config.toml
lr_router = 0.0014
norm_eps = 1e-05
init_std_o = 0.00721
init_std_up = 0.0433
warmup_steps = 200
Below are experts of layer 3 (counted from 0) of a mixture-of-experts language model. Rows are named router (the router's row for the expert), gate (a neuron's input weights, with its number), up (a neuron's input weights, with its number) and show model dimensions 0-191. Each number is 128 + 32 x the weight over its row's rms, rounded and kept within 0 to 255. Numbers have three digits each.
Before each expert's rows: a language model's description of what the expert responds to; "gets" lists some tokens that make up at least twice as much of what it gets as of all text. This comes from a sample of Wikipedia text that the model never trained on. Tokens count by the router's weight.

# expert 26
It responds to: Prepositions after nouns or verbs introducing places, dates and parts, chiefly in, also of, at, near, e.g. in 2018, located in, beginning of.
gets: " in", " of", " at", " on", " from", " to"
router:174121115169129139180138064111138068163105088092107133083077144117123107102106114129171155180094086154117115141185145095147119111115138121132171142169088100127147084129212174075144067091070080127128148125096115148132095130098080148101147123165176184119134114112109159117123118187131170099136163133124095161108152083161167164123107116162127131153116164166090109139131182080112168150108150163113119193156085103120133133124091188106159164114112153134184188098096154198127143146153104086124112109127114137110141119123104217167043115089098085098143075086089146119145185096109084160
gate0:146138081167080154122090141171140169101107117040118125149122145122199103130165178072119191137164108097103128106123160157154186063125149137176100078066100117148082135180139149100092142104115164111115117077096103161116163124115102192107100128117130173124149153111142139124135138130116100120080107097119130089098074082145189170154151150124094112148108136113090167079097145151090084153167118140072104093178115112156171129134099159171144138150092180161096108118151080171079088149108147051190105139102118122140157162140146128118153155163104066135120090089126117115198113058175152094
up0:106123165063191097126158089104113113163148145210109143108127110127064132116095086179120083121083123156125144144131105108108052207123139141090154170188163153105171161082113116148161137137156118149121126161174166103168093148138153085141145114164130086120117094164104119164113148137150157145177168139158143166154167194109084116106136105130155151108152116130153132180144112097179183102095152111141152130080152158096071152106146098075108124110163076089159139137128173081177167117180112187081146125169153122110119106126107145137106077073160194106140140158144139142037140177091101169
gate1:114148109115128090026139112139166113123122112144101149075104161072130147132122145153115120131125149135101079145127151124121089127150081101157132081126116087109089086136139087110169184130195143177158146125182016106165091153093123159120155110198085112118129108130135161133195084133152174160122147077084150182045145106136145156133092115148131169109100106130149087089127127111113129077079131131070142123101116146109109131109180089111178160129123125144162152132066105081139096083118152150142177152164133164114150068117129152163138146125096073091125068183195137145091164150123140194
up1:103108105181126142171123156118071148119085127120115120128165071179135075128158123134205139126117146176127120144119091132119117131117187179116048187126141125152123093136156186109104077095073110099092146089086213096156134142190151056134089126084156121138146151097154126141085154145127037114099132109074093111190092166113145168076161122139162128143119111141091151154090118121113101202173168157118104125134154119094111106141099182097090130132162104092092140070129145161119137112112149103092096139185151120128149182176086151124099158145152081180145111088058139131164127112121134092
gate2:158096121136155123079092105146233050132110178139084142193172099134144139113161103106140126152161105163108163144138147133120128117132099086189115133122127162170129127158100166117090159172098112111126178123130112099195150128060140169144110130171131143186187149135172177130126115087124155119188128096119149120141160158167079100146089186190086112108128132172160122070109137113121139109096104142128096148200108156128183129117127170171146042128117075095121088109045118148170079125111115152149149176088150091187112131132191135133093133089114119124175121081148104129131118132119070136
up2:133087143180124095090065104136208092148165182116121156109173141100121121059102084135115123179129121156137141138175113102151131129122063115157166096120186137150124120149152130100107159166135162097131182127163115121199142178140086127161124116197150142178143125103124110090160115086110193125183115078140176136088138115142119090142124125217083140126177192134161135126191136100067152098139099154134124124137122187172158127110135153186141112074158100135103072166045141116182078134124141161136078159086139112160159114114169170115128118112106070132151118093130100135149127085068129146
gate3:128151109130085173121114121086090147121132076144121112090149164117160125087143109141132139130098137098133113091132148157147105135158145165151123176119130147181135106089140132128083138145100191139155117142122136116105055198074060120108123095152105081062105142153092112115137118140107107140054086186092070121144101095175124120083204118112143146157209117077159103115113169156174183126120130094110182125116141157126145090072143148169064161165195153129133170150187164179139113106105118094155115129154109149152155143080101135070088126156133083023130174141097158117146181132177131118
up3:152147118164104170126097108093094151134129078127106126088144151104151142092146112138126130138091155084118108085129133141145104117147132179156129174102111165164148121085151160147092143133101172123149134148133111097087058186072057129102115117170113084086113130136066137114151115129095089147041098199109091138140094082159131100066201121111151138150200120058165069115117170137155159121116111107127176123110140135132165106102151130146065154173192165128133184118189171188140083108089131093144131127149090134147161133075108131066093109137119088042114157138086167130144187133157106120
gate4:161137040128155165121090079096207074174180137101114151100159105146113140138088100127132112124167148095096089136106172120128097144118160177187129112169027127119142087110114129130067072125109140187099151109118081095139104120121088134131109176120128182167126116093105052103108129069095034126100155116143150079139145147124148153102133195102119122132124125113082104160116193094159080156143180094075102125166088128145079122140182152159129127103159126118143153096191164112129183120131145088137111145083103158119172141092148174129106122086092183139106090130113157141114138087123109144
up4:104117208127095075125173181164067197100071112162140117138101149121117105127168153111127163146101120153154163111160094147113153107127114097068110135084215145145106162141138100129187186150152135058154121149121170159120153133145155125128148080140120090095126141166148214150143131198154217125143101137123113170119123122124096109156116064167124131126122139159170137112127074150125187096116070167188150139102161126118184132122071106119113140150084129125100086164062103150135069130142110164114155108172153096141090101165120076144151147188154069110160164125152089111147127162138159109
gate5:132192122153072111129125143113099155069096122148089124151117190098120162102144162096111127145122154136120118178101119172143104117107136171176121098153104176153173177065061156078102116125113137115140138129155166162136109162079189117195127114108126134108091165119164180074189136147159122133099015101089156032138150096113105124162188171122132102123123113143177139153140129150110157116109174151047118211073092073137102165118121107140114105096124094165159090096119135134110134134122135082096117100129173110088106126084139114100091168126135141082084132101074121173137164146120156107
up5:187159132140105126135112143115081198081091126165118093160131166081151163108185125131112164147178147124134086178104125176166141099129116175165133063130094135124131131105083147058070098103101141086133162120111149152132127194092182112163163109122117151151097145111168190103130147125172149108138043105099182063107130060096139134145179140090104114118079116177163134116132153136109117113090132122075098221094138062161120124094104123105124125095147091153160096123095073158156117139134119068158137105131159113111105130108111131156106207136123147065076127073073126119157163111124162124
gate6:151132125128156116115111157189089101158199107152121153165189176171125140105121084113138124125113098120123160126134117108152153110120110164128115123082146142145138207115145138148104144143108122086157063130063092102123173111174151066114130129200105158169132059135206132118177081094123158085123161176120161147183124118076149153134118113128088096118106204137115125083122101129092138127160097129131095088145091157120082110050114129050168069158162112138165112141102150124078080133157088137118074146122079108127210141115153080086125121123126119117098128180193120138143103179112192111
up6:132161123091099163090097120069179133095095149158139130121108071109135128153078125155122121131153146117139096106086099147131085160141149118128145154128052119112117092107056129148120112141171139151100129134163183138147095143116156141133117095036148072165135181172058155137081156114114100162117088103126125090120117180216114096126136124105163126116186105105147113173133143156143121161110147127141162187140165158165164143162123050156074136128171133086069109160163048120143167083069096135126165159109147116197099132082120166105129152131129155140142127096108165081185180081151070169
gate7:153139162128082164146095141053140156157103117144142140126102127157158119177092135097058162134177125133091173105122140145118132151096116167105121132121050161124155169150144208129115115102127133136125163113098111166121126149075125100130149088111122112125114169159126132130078165160077142114124092122195125167142137090094168104059130087131182130133114129043144154174208153115120165135088099154126134146092126177147210132144045095096060122149116193103179169136153152138067130150111118156134152104128087069202173131183109142110121087133145134091134109145162145073140137064145115152
up7:146124138107082174153093146062142134162106090157152135129100126170145133157092131078063150127174125135099181102104143149109124144105111177110127129132044148129149165136142205124096106124139143147129149105080104156130140150075124113138160074095114119132128156159142116115079168160086128119151082132175119184142151102104181117049139090129171128116135153055128182152190166101121167134074110137112130155103103180144200123132050108098068118150113184107163172141180140119058123175119107164159160116119092083197177129184124138138125100163151153090131106135174156086137134065155120141
gate8:093100099125114165162094091167158119152109174168059115130115154110115097142172160131151103100149113154184042082186023119070176101135129109113156126158153135120159161150111153126185141169148141132100126128154138148077111138099083113092142059127119073140147203140149156088170142131081127131129128070060128092130185110104125166206122110181153126122126156134105119160091177172157098156144088110122164175138134166151141113117061083139107136111162145131144071135085129203150122097116129151049097133096126140187140077112126120173130091127141101125139107114123154151152096114161143160
up8:080105097128134157192093078152145144140135173163068113124144136117100091175164155128162112101145105136175041079172046140085161092131136101117137145152126132134188171163099147126167132152155141133095146145135144147079120123105102119111136053123096087138115193157139151094162144136065129110109145072075123106157188111088151181221116115165133115119134152118126131173111141168171096164128104089137172143149152146136120129131050086160130138128142165164147092121066136226185137101128140134058102162131127133189170112107120090184115090137145107114133122113139162155149095135176145138
gate9:122111170165105141151148107091111116123080139105149137104128114134104106114162126155179115143096082183161078151102062188111133143113094134093114105145114084145080083120123093159091124127132115107131148144135171150070149168147167157116086154167133164114174065104167157125163183195149122064155121121121088137126090119174115137160115160106088153115108176192123116137173100148134095125114153152099187119207098085152144113034110085139160116116142060125144101078133088180111072082176130171130099132130098101113098138101125130163102141079125094185153134044127109197125139061126160127
up9:152116142128112209086101120130188112177159085070166108202134131142165171075086100110117169123163103088144125145107171126182125121145143146131133084138180138138137169106146185170183149112145134124135107115110142110159143111090086110135111133109186125117107201138142050092093139071116111148085131122121146132158178149091105144135195149088116112100122157067129131138147091133078143164095104144144064096101133167150121094174093172058156129150172142168101164124157116067122177170156156131165125106071190169185171083137108179130196141132140139148092149122135163077131099111125113105
gate10:124188141167139131095150129156078078120130181103175154130129109144119098111091117176123148149161147120079141142162148109113095127212089130094099106159138159150118101135156108156055214125058148077146138122179097124123085122157083087134102164116149152147100143081044128064132088136142188138123104152090179133097126081144107144115140181097128138135170141128111127158134089080083110150064071152168116092070061143125152070157132123118143205142100111147126100122124158174100087107097115146047106090073120109160131082102085124119120127153118105128127093136108107171150181166101148115
up10:114134105122108128088106152147091042143149161055139155088094125096113152168143116192127081079166167183074141117143123141096134118151055135156142156185148147172113156130095154119118140171068127171156095119122153107120083108148136101168140065130165179097121158142108101158130095141183144117169127071114138140121069153117099146112149115120127107109149130165156132103154093087090145215059099150121103095088148133089110081153100130144124175132094086112175131152155175135105081062144121134098106156048091136073100102090112120108142105111156108113190092141154129181139091206124094094
gate11:206090127091104113176120097152108111090144145176137115174209082115085147102070169131105098145127132145098067126149101083135099139064095162125121123086139127108118084108156137105140119151147141113113175108127091139203135107164080096145078080173162180167137122121122157155119085162104118120185152149148151163127135128145185150132107121202102123189135156166092087118133123104110142106100133089129096175219126086176137130118107115145062119155195064123105105098108146090100119107151169140179131167151157094115088093142142116119120119149043164126130057168109163163149132126170158148
up11:048217102187121110149157123109150117176114144073132108100068147118181124117181105106138148109109089112151148098098148176156156136125179074074117093189152172135089197090120118144090130146082104152095086103148134163158081121126143142169172165110101100092144132134144147098102172119098152166088124121094119149106149139164118066123147139124136104141128140098157174150136191096133153117123141126098181119035146171121109098165143155108132154109085126082169089112117091155123196102092148110092113085103124115109167157124115154126134133121193089078132190162123071078146119117092196076
gate12:186134113114114117159137207154091099124109125151145100161106067174123088127158112192177195150066077170077071102130133108151138188184155118157129052145118104121115087137132146154104101109088107144126115134153108095109154137114170087099120152217105129131184109112162095136134103158152098102081154146126159144094096121114193186073112142137109122130100136197152117116099121114121102179121151085102159205112131149143131097150144102125128121131231145113128099097145172159083098081095209129143104065139171105120162150127096120166091153138127101127151164097152117136157145129150166166
up12:079103147155155135090121053102168152128142130099115145116141177086106168136103154061074051128202185096179170168113113148099135072099092147113122209112137159147157181128121131096135163142148143131110154100121154164154109118144097170153135096035139122128101150147095162121113136097096156148166110102112101121177165145132061072184127103130153138132154106059114154123143131140114137074131110175151106087157125113125129152122109144129119121138007113140134157173104099102162155183168051112119151188111087154159110102126157116086169098123112162130138107162097120127089116125113089080
gate13:150126145181090167150136126151142142099189187131112141068103115176109185160153142108113065109109095087107158151168116142129131118173098137117106126070154071089128094138101121177135196174103135099175150137168143163157133143127109103146153123110107194160172163071074119122147109192131207133157128144127152146098200143111119137153225126190135107108121133176091168136140079106120143097105097138137114123130125100087164102140174113126070148102073138164151100055073112144093115094123107135139082097149076075133111115127108181110187070117185106152159117112185105115120135112125129102
up13:166126112170086186144113120166112081112167176103100144075110146164148170180143147120086046085152126114104139156181094155122128114142084129126107099088153111102148081107105115173129214161092119101159143111193141138148105141148121096116169140116107185177130138088066134129159098193129173134144127127134171160090182120107113116177177151192149098094113139156144150149142093106127121114114074131136106136124088091097188138119139124113059151100086114165155154082088132131095066103091106117120061120142095080123116132116068181077202073129176119181145087119153082130114135133100107105
gate14:155175177054106067139114177067099149153146109136127065076123117126137154157126123170144087147112113133098144143170177129125106121142095111091148112084131080108092129143138118137106172180181069079193149145098115173117145198174145159103125164145189084114130131075117108111135119182101161103098079109116138106100076070081126143137145131141088116102161149185118093083224130139135142108079146104140151148129166130130130143093176068151121104062147117106163139161085170124170203082155143140127136147157147093134075151191148105122180149105110100173107112102111156124127127138178123091
up14:152162172053126086146105171064102129146129125125113061082125089120133138174144080132139086142123126140106127155137170133132103127144114113127127123083118079099119124122142150122107179184182082075171169165124118167101158189165144148112128160124158062129140118080121126121133115180099189098110102072102125129103071086082088147133138129150083105085138154180109087099224130140141139097082158126134172172155160138137129139099154064136146086064157103107173159150083141128170194085160133138128138184155133072160061156177128108155170143094111104151113088107099162107106125147189113092
gate15:142152083091131126180189125123072109117201091168120148097155137126137123142107141121100110203141138097161119075109162070086116131110130159116118133130125164101138060121117146117131218156166123099114174093104144151161173159114101095106142167155086072139131153101122158087167142206163104161127092122099131113198164147155130073134171172149114181139178176132115106066176150141158119107115172105106136185093132120141104135094127078144121148151166122149128142089057195171188140120126154121065158160155102101122197115122056100171127101155116130109164101163090152148144114171152111127
up15:099128160090119133109094190107151159137074116117183125121049160140090115130171104117139145119110108171126146125141110162134118144180067086097130096142098139094108171134097140163115101106103142092138103122159141141095142149116119144170104134103181140138117117162055142132145129094088117126090080109103120160041030102066116190139097118074145110072173104093168152189138078150131148147112085138128156135090148096124151115175165180088149123074101184111116129195206130129091096062121112148139152158131066099187100126112120122117100144140115083151112167101171078081158161152168130147
gate16:153126139098092111108132128129138102150132110138121122101142156150171155067111155134122136146160075179117130102137103108170165098114098164154134140094122156154113131103120117167157196126040096104180114136102138143096098169099073107093145093115164091145095217132131130107103122118103133139108102160157141096144069151172128157171185147110122111119086228101152139151111088117115156155136128164112118158140139211062152107104085113068190122137145152135112104077067132120104100126150167138176101120075175102171154111169179204141122129205076099084119189065095129125172140132130124154
up16:030124146153159111089104108122134148108105201115148154095080118113118089174128122138158109123093155102138072133162108124116123160125147130108115110169183104140114096168123067042132121153158112142066162138160152150151156128196162144136094152122122129063138062092100146115164105154148124104140140066102095105076147106105160151131077104182126156138137079138112123097161175114102090079170115131109157094109142128164111113146177138172102168104107079087106123193168102127161134122113127117067067152128085131098075171101086090156142105072144121142058064152106032138110128106148123139
gate17:135107142051101173074118120092126164048098135021135135130174103119104116180160132110121110102104113131128088176172095142185153160090110090122163139115105141080139116107142126106143138139085113108174089061110133167181112165116125141080122138152137096059180135152148149124138098170112107093152086136183000098132065134171130128156128114151143104133100100152175131095092166155140137121102100133070084175123136123173176152138085177085097104160171096149153123194113153104126122154131158124147115179110118092162174149149118140152115100116155078135161161119101087119096125128152121160
up17:148090148052090170073101118080094174072094157025121147120166077121105125161138124112129117108107115124138086185190102135191121156096086082107152146132116129102137101093140147101136135147073123107178112057085128184170107144122108136094125181151136091062177133145131154110149117157113097093148099131179000132143050129145116131127117127149125104135104119122150139094101135175126130111110099160079081174120134128163154144130089159101114090155160100134178140186122161095136132140124164116131122184087122090156181131108113155181137095094156086121129156122085088136114119132149112180
gate18:108139108200138143147169144145120183165128111145117109085081081114145116160171146141141151130075119102162196091118171109111149101081127145091065179116143110103083140136085143082120135100136124178109167146145105194174135172131161144112134175156051076173146178141174094139115094133145165152108154088144111184141099154126110154107126117103129192141125087165112143082093121121139185126136184044148091144136121136136098194134120117145150122134119159067119092076104106133171181098118096115102092059166112109153141174137151157198128073178118113124123087164125161127144177067169168119
up18:159095138144182156112106167145189098089097153129120135127023153107159140093122083171127116064112105120146162096176117080130109148125122116122111127085219093096078103064075123104108159085164127124167102178145155101055124134122166197136106114104123102146157157132187123089109080190131123120159131116138136149097094171160109126112112128132142151147155160143164122122127121194138102155184109108122151095127146127112127184101094107125156153122176154108140145145127064079147134144126064040082087091064160108112082172094117145120150104187133106100124115070152142158085127102140108172
gate19:133081091167140142165100166178174176179078113130143108120116114188174134118122136142147079088134084118123122170155133123095116132123127142086113097185102117114138088110177119110193144151175127123099107150098126102133163238150076122147142144108139176109145148116131164134149139170120168179107131084126161110086120198192152162146209103175129160140121143135051102155125140102143127126165049161091072126152165139129113129145136116063071123114090117143095121104132084103150136124163098094119121140187135084074107121185124150160175118182175098089146137100137164106141143081129067183
up19:122168158075141094075166105102104066073163161120097152153139171071094116140129129140097207186088153106163130106133092107146139134136130103169139166115166138177136165148078097158085081127075137131167102144165136169118056036093144146128096110138118106145113124136124103130120157119149083096142105142145097139131145094084105102125077108092139089087143098115207156141136111158120147129119172118154156101103113105114136088101130138200197139163180147126143127131129184143118118116082171186119134128086126171145134146077133132076047131101093144153104124117094114143144101191067223113
gate20:116136135221141134166164104138126100189114168150134112102185156160104127137171152037110203181095105136170088132117109089088161135124120105090130114191102182147124143118108159096099053131061139134103139104100115094094139164139087118173132140173138088128093118140060158144080158109137154151184164121106077175132107099042082113093082135162082205147161096097131140110127084167110144119123118123124107136150072103136156118133122164156116127146089180100166117082065126188124129123113173157149066137197139113085144121124124106125150086128134114087139140149110104135157172147112116102
up20:142098134224126119176192111135124085176129150149120129111132154154108122114169147056109190186103103144172088141121113103077171140102114114105121086200120168124138151102092135121087061130071132146111116108090106089080127154139093126166124134168113096148076154136062183142089152146128154136178146132116083189112114094058086120100097136163089217144135124088135124100117078131097136129100110131134096143119083082142139140115123179188124145151080172101148117068058122180161141120130170160148091137198159095081138141115110078123148100125127128103146121158121098166146176142088126106
gate21:127081111164126102144110098186155125153114161096098177106103115128080151104099117061062103159161184125101102081093164081094092125140120116072103110119123135132126182148163168134157112171073092143107110110121112156154081130087074136105091156064131093077146099137024136109108151129135152191090169124108154137089170135116132111124160124118185132140167093128117167099113082132133100174119098119084122125083116165115148118135099175150150060100070173114100098134154163127085143119105123062089123166136104148122168086116116099164108117122120094141173074138074081173124043130192100108
up21:106125130072130163142132118130135188083158132141157093111099109107180084163153139194169102116105091109195125172173099156112108121072125100151172168099159134091127051096081064079100129110189185124127130157155119142146139155139186135162131143143132119163130163095195153154151097177132113116159111113166084112112087101153117093155131160121092154118101081102114069176110190128133167122174190125158127119128166079165124158114160106159123194187196078127140138124119113116198154161150144149129175151151154113085097179113147108107162132143142162133090157146162126112109186106044117126
gate22:155109073132083140117076184093185160136203159176094117157136158108107122166079098200127148176140134160142144122068171118104097096116137117079147130082173117130143112131145096125152125150117107108085128062138195136162117159134132109151124151061141154123112130122131121103105071167133085149163167134098113124183141127125190112098146184114109082130163146154156074183148158167121174141114130128104130111039164106115175114142076167134106158117098071105119134142081117082112172112077070122117123172148086116100105135084127099126178100130116115190208111157157172097149066084128108136
up22:125153167127178127146160094162071101101084116061162152106123095150149152062149149076133109096110162121107150115170111128161140166159111128141116142172069126116117144163101155135067125116121148160194115214121074108108141099148108104143126136193086118129137127141113159142155174068127179122089077150160126104050117138136068149145123096139162152120118101131117134080133083073099108117133127138146122139201091157136074124127186101129114114117147182186128127100190132173120077105184179115110161106094152166146152114151147173090105153138134161071034173116113110163131169188085150115
gate23:162149148128147132072160132158142118136137137160124113133146182152111132107101100170124157116111126149123189136165128081142140149184137111110154115090128116047111201202129102121143132096113117164144108154173062085115192159125068155120128077091114150077118156132093116153135124149105169138158159128090161141079143073080139191192166096119133148167111147119139070189164117136082117138147086127146115065136123141130130140140168110112142196083156154143152120181113127074114100159146091112119116128144216147201038139130171159066087105163109124110120172151172140153085181113129119087
up23:173143151126157147084141147157131154164143098137123109141123182139117139132089096158122162127135112125122178097174164088151128166204124115101113132126109153042094178188092094120123117099118140137153106146155037068122155152109036126098114094085122118082088165158085118152143129158108193131144141152101185152098103051084133172204164088118110135120118133105160099175163102121091145147136101131160117083139154112116122140141159134073120181111177178168143120181162103078109085160108110096144101117136216105176081140152154145071107129174106115132101165139143142121088172099139110089
gate24:148191127145148113134137161159121174137149100145119143073133120115147071108138150159118109150093153104137162150166102179107087143134078123160168111181145125122163142136138095159131065105131181139124076161130113100188107116064125187142111135186099140145117123146150184151201171173113100127128086078071175134109127057150127142186191155117126131162135075111161135086119133108135210124117144167098074138149098086088131152135140105148117156108084128107142151133193100172145136150134179160148169148134134139052116193157207068120087164099150148158149109153163172157085131154079128171
up24:094075134109118124119127103111124100114119171141109120169090130132119181135099103110137153072134089155121120115110181067123166133112162115104080161073086151148081128087128167085140173169131066146110150115116148152090129145188118082147129121047188089094155129090128081130080099095165153127107151177168059108138113185064122118089074101145135138101121155123112116190112118130107059171131117100137171098084166197140135109102139146103161089126170148117127088125089153050118145102134085107063074137137109084185139074118103170123193106139095121099106107119112101141189114138160108072
gate25:167150039166140145115110129101134142125083104086117117209147140161111202114146186110058159125213161110096037146181120134113173142097151109150135102116116090112152117109112138062120172120112184132143096090114140094120137104132116161136131089177102121119140118170114195171187137130135114117061127071078105174119146162147118151148131119132079122145143130179103149128109154150099111074150138107079135171143060095157132095184105196118106114146154152117141115134168075134139110150156154044114189104086174122085106074170115144173115112156092141152125127100093146146137125153125127154
up25:101111196092147113099136114164136141121169121156151136059106137113122043153112095144196089149054114140166219134085167067107112125164125153127135171115154149121108152116126134169196114166124093140116192166144111162166100165106139083104136140083157146149160164100149086112117111126111130169196117166154121066114099111075127109111120110163198122155107132092138108114123110094130153129102122132150118094095214137059128168093130065138145156133088104117083117118072181122109135099104090209132064139146080142168134149144139112074154110090141098084135152151158128068117144108136117116
gate26:186158137150180103115167105170134120135143072084156113089122097134153111127090101132119102158112128094174160125050145116100113120126152115098119105076115119131102086122158041103104139090104176110135158093138151148130158134136116158134091145121096122192160090069128148153043123146130086067162183126175120084135187099210207127118130137186157114073124144136081139089123120150069104086151164101182160063130109113098176152097125114124140158058123147119068155124109113180159135120145106144124142150187125142167153137188149177178144132118142190154090107126130132100123152131079116092
up26:199180125143178112112156126171131134148156078102150106098096092123162114149089106162123151151116116070185161156057159108117105119139159132114094124106121123139087089137151072108096127116123136130113178060141143163140167104124105170144115137103113130201161098059132140130064124114148122078139163109169139086160163080202173138109133130194172119070114169147114153116129136128091121111112168107194155075137093114106162124130130132120165166047138133116072158133112120176179158149129145161149131151151134139161157137188156199188112119117098216147106091151129149079106133139093109058
gate27:195100116106159135088194158196135155146108157135112162161126137092137158112122084140120098163162142073108172146154124123087111093175080177158204094155173167153149124070093168133139175126108094180119129098130102093060146136147095099124146119118162142149088120164071113157113107152128122116155163110141136137096128087103084124123155155126135103121132108109107133120111098095138114183155129140162082135056174128118120145139148087173129104185104166127112137138117182074137127175089146120087164159077179093130132095080106173142183069188114174087171143050135137178109222158117130115
up27:202093119090143120128207144141140122165123152077133173120101111066115153155115125155132147180166118089078116166116140166097141146168082150126197134157199132161125090070132147120121150105137129158146153191117086158065118093151146098096171165089134159124040101166074102147114094122148113137129140138149145150114136109113129136106128195125075090127077102118108093149118141096162098149118069146181083176032163126143091138143151114180116105184136134102126158151124170081155121131128121152150161131087158107147152121083073184156171085154153139084153159070115129131093180133126127071
gate28:192161101121150174104142085124096118127096125153148121122183176091132085115086131141097070095134131096127084144100080147139158143151211100118174058133129053086154080107134148181092149133123126180181138096126157075105096082119118178154129156088113077185119120062121151126175152101092136136074083118098131139162199122136167128143148187115104135131107159144144157116125097163112129100140118123109153158137062136102134104095151087073233155081147152146082111181131123152091129139114135092142054152175094126105089115087095145171180147139101135081119153139127144166129169125101133134
up28:158160103145100170113160108123130095131091104141189137108180125098073098101136152133158073125133132135141082114141096179101168136128189104121163064114095040086105082059129160187109091157136136146204117152126188114112107121136140129141098183119104063179126117068126175124167168094086157109080097114078100126137159158170102140147118195109082157124111141145111131083142111153139088080129118149102170173125066136133134081062144079077157151096148136110094119149153103175080132116121102140129123103173080160108084118054103122158165130155113126099102133092097149168153180131089113126
gate29:161123134110193192107132123122092150148131083148072144160068165115129125134191197136190156129133078125134151134129203086048130175137135168124074188131170171097102169084085163092129178150094190136163139118114080145140135119129104138080153132151148089140135139085091115091171126124091127139155105067073084169150113138097098119085135102185131123112205157128139168133094100133148135107124154121129146106080132099127157113114165145101151121110098130108072133115132187085160068140108135112124158131158107157073211131167098159147113155182104154099133159114140076048137135128134094138
up29:089129104134094063167097110166194103110123139079187135079191093136104125134100074096058101133104173094135108122128065182180151100136150121138202111134114126147149083172159090193133076110113118110106105171143184118136122127151176123168121120080104146104122072171133172135076136135174111089106124165175124097120144133147146127163098134070093138167053049131130123158145149103117143123125120103155111120185140142139079109149078135148120138150163136142166108129145099199080151115127128155115118125097136130190023132090159058117142104066155136127111123127128176165106111116115142100
gate30:086105092172104088049126159138092145156132205111103123164113083134133082117066145141110130192165172120079085145157076161198093108114117164136169097134083123123147086069171121129153126067133160110078095129154114185133133129126080080154169082150096122093141130115088123116144111109165063168119128139135173113079179133111112144098114158155119133131148145122156203196084128098154087104137118149078106144149133165159101137157131157151132130113153069073107118176121137113218083127139141152112142148125166158138136176116083139105066124142132135109129074138061156150138200165144127148
up30:104168089183142100069143129120118124176135170147156108134100087168107096104055151123142139180127142096105100146172091129116102131113137159122158133125065144115162110067188112111141080117160137065038095122142102148162150113110064073182183058171072089113171159095093126119153115125149111153117159149114156100097182153110091135112126100182125127089161166135121163157080116118128138064128088140069143127189100161140149130147126148142126179094156095078073138167149105114197110137101118116125168110142116127156139146143077122098075121163115108073115076126087176153142194149171113146
gate31:096139120158188149140105129132134135124082149074125091143182175078160174067118153112086115038068108131103151109141115098142104134082150119179141098137094101113158102107159109123145109147072061224123127153115179086084095109138076136148122071129176076168146135154166106168125179132116092159156159173161110163177168143172130097094150126148184126121152145149164110112183123093119111120143129098129145113152129063099130139110124091111115041122193153119081155171173132107175138159152183092142109155143070139138127143126156137074080156123106169092131130124117131147109143090064088135
up31:086143122150193152154109122133150130124084158106099089150173166068154173049132156129107108026083096131128155116149133084165114120051146145162129107137104115130151097075155123121114088159114054203153121155124168115092102117137059122149106080122169062174127156149174113171119174144116105155152156183153113156176135146173122106115141121131187141101151157144151111125191103080132125140126120103145154120133108053106108126091138113104130046134212138110092167157181122099148136163128171079132119141123077125128135130128166116049102145126098151112106145115119168160125152076081110117